Experts of a small language model.
Size: 9 layers, vocabulary 6501, 21.4M parameters.
Below are experts of layer 4 (counted from 0) of a mixture-of-experts language model. Rows are named router (the router's row for the expert), up (a neuron's input weights, with its number), down (a neuron's output weights, with its number) and show model dimensions 0-127. Each number is 50 + 12 x the weight over its row's rms, rounded and kept within 0 to 99.
Before each expert's rows: "mostly gets" lists some tokens that are sent to it at least half of the time; "comes before" lists some tokens at least twice as common just after its tokens as in all text. This comes from a sample of Wikipedia text that the model never trained on. Tokens count by the router's weight.

# expert 58
mostly gets: "States", "years", "place", "year", "also", "them"
comes before: ", ", ". ", ".", "\n", "==", "'"
router:23 28 39 68 58 45 47 49 66 61 59 54 53 59 45 54 42 47 46 63 62 52 42 62 67 54 52 41 54 72 42 78 43 59 59 24 55 48 49 39 55 42 63 26 37 22 33 44 54 57 65 41 65 38 49 30 47 64 61 36 38 35 47 54 53 59 30 14 42 45 63 72 57 48 74 52 57 55 47 49 70 54 29 63 57 51 53 39 53 62 61 55 46 36 62 52 49 56 51 46 38 68 55 45 44 36 59 50 65 72 41 64 53 24 49 61 53 59 55 44 49 59 51 46 64 33 52 58
up0:26 57 49 54 74 47 38 55 47 38 39 54 45 52 50 47 35 61 45 56 48 49 71 44 60 53 49 68 64 73 55 50 49 55 38 41 46 44 35 54 51 62 30 43 34 56 73 60 60 39 23 71 43 53 57 55 41 39 35 43 53 63 60 47 39 47 47 51 47 43 65 44 59 32 57 49 49 49 61 55 44 28 50 51 68 59 58 38 54 39 41 64 50 45 90 39 61 37 43 53 70 59 41 54 49 35 72 55 37 52 54 34 27 70 34 29 59 71 22 64 58 50 35 34 41 44 41 49
down0:65 31 56 64 65 57 38 53 45 51 58 48 52 46 33 49 60 51 76 61 33 62 42 36 39 51 28 43 58 55 59 35 55 55 25 44 38 55 39 55 42 60 53 30 52 62 35 65 49 34 18 57 30 35 37 36 53 46 40 34 58 34 50 49 40 57 64 37 58 70 55 55 53 31 39 62 33 42 36 70 40 55 57 47 41 57 57 44 58 50 38 57 57 51 44 60 68 29 58 40 53 50 45 46 52 40 66 43 30 76 79 56 56 42 44 41 54 40 42 57 73 64 38 49 73 44 31 48

# expert 30
mostly gets: "|", ")", ";", "|---|---|---|---|---|", "|---|---|---|---|", "]"
comes before: "\n", "\n\n", "\n  ", "\n ", "ian ", "ia"
router:54 28 53 69 68 60 51 45 25 55 58 45 57 64 44 70 39 57 52 52 40 37 28 50 41 51 48 56 66 65 57 69 65 81 57 14 50 58 40 61 43 71 51 49 44 42 43 49 52 63 41 51 49 62 66 60 65 47 40 42 35 49 30 54 36 49 39 43 29 44 57 52 53 53 53 50 54 71 29 42 54 51 50 59 36 61 55 42 37 57 58 41 62 50 51 46 54 49 31 59 58 45 54 51 48 49 28 54 25 36 31 55 73 41 31 32 59 44 33 55 41 60 38 41 29 50 75 42
up0:41 43 41 30 35 53 69 56 67 45 59 67 65 72 66 64 49 55 49 59 41 16 49 37 32 36 47 56 60 54 28 60 35 60 78 46 47 45 61 31 32 39 58 31 52 51 68 60 43 39 54 55 39 23 50 42 50 59 50 48 61 53 57 46 63 57 30 51 65 36 40 54 47 96 48 57 60 45 41 47 46 40 63 80 46 50 62 38 49 56 52 23 46 49 66 51 44 53 41 45 54 42 50 55 51 42 48 57 54 56 48 61 61 44 60 54 62 63 40 33 48 38 43 40 34 55 46 61
down0:44 19 62 41 49 16 51 59 39 39 49 47 45 53 48 50 48 55 63 41 53 50 43 30 49 43 41 63 54 35 54 52 40 46 54 54 35 28 49 55 34 61 49 59 29 51 34 35 63 49 30 35 53 48 43 51 25 34 47 49 59 29 56 35 41 57 39 37 47 55 50 40 43 55 63 54 60 24 42 43 49 23 16 57 48 64 64 38 54 52 54 41 55 42 46 38 42 51 51 52 50 54 63 49 46 66 78 64 35 48 41 59 36 40 58 40 30 43 30 65 41 75 65 62 45 55 34 34

# expert 77
mostly gets: "ot", "x", "ai", "own", "ach", "point"
comes before: ", ", ". ", ".", ": ", "\" ", "ing "
router:41 47 35 45 77 31 55 57 60 48 61 47 68 58 49 56 49 54 40 62 72 55 52 37 53 34 54 47 13 53 58 73 64 48 67 42 57 32 78 00 53 59 72 51 58 61 34 45 46 43 52 37 62 60 54 54 41 59 45 63 27 43 59 49 40 65 41 57 53 41 47 52 57 40 42 41 43 62 57 52 57 32 48 52 57 58 50 54 44 57 62 28 64 53 62 52 39 62 35 73 58 50 47 52 36 36 37 57 54 49 43 43 59 38 47 56 70 47 49 55 50 49 44 25 37 50 64 46
up0:52 57 40 32 39 50 47 38 39 41 39 47 57 32 29 46 43 67 38 43 51 59 24 41 35 51 28 57 59 82 29 61 48 63 42 69 51 41 23 26 63 62 60 59 50 35 61 52 46 36 43 38 58 49 59 71 55 55 60 57 50 64 39 44 54 36 55 34 40 43 46 35 41 32 50 42 46 76 43 26 47 48 34 32 47 40 56 31 50 41 63 49 39 52 49 38 35 42 55 44 57 55 23 61 46 64 49 52 64 46 47 41 42 47 48 34 22 52 60 56 45 66 39 55 36 33 40 42
down0:56 27 53 58 31 51 64 61 65 58 64 54 56 36 69 48 47 45 42 61 32 36 50 45 29 46 51 54 53 39 64 49 37 43 69 49 60 36 54 50 38 42 46 67 46 52 60 77 58 64 55 50 41 34 45 34 56 68 31 43 59 41 65 56 66 27 46 54 24 56 56 65 49 68 54 56 31 34 49 56 69 59 60 52 39 46 70 62 38 64 53 37 59 67 48 50 64 55 60 66 39 54 15 56 24 51 51 55 63 37 52 39 43 64 56 53 43 36 26 55 34 53 33 46 67 53 48 57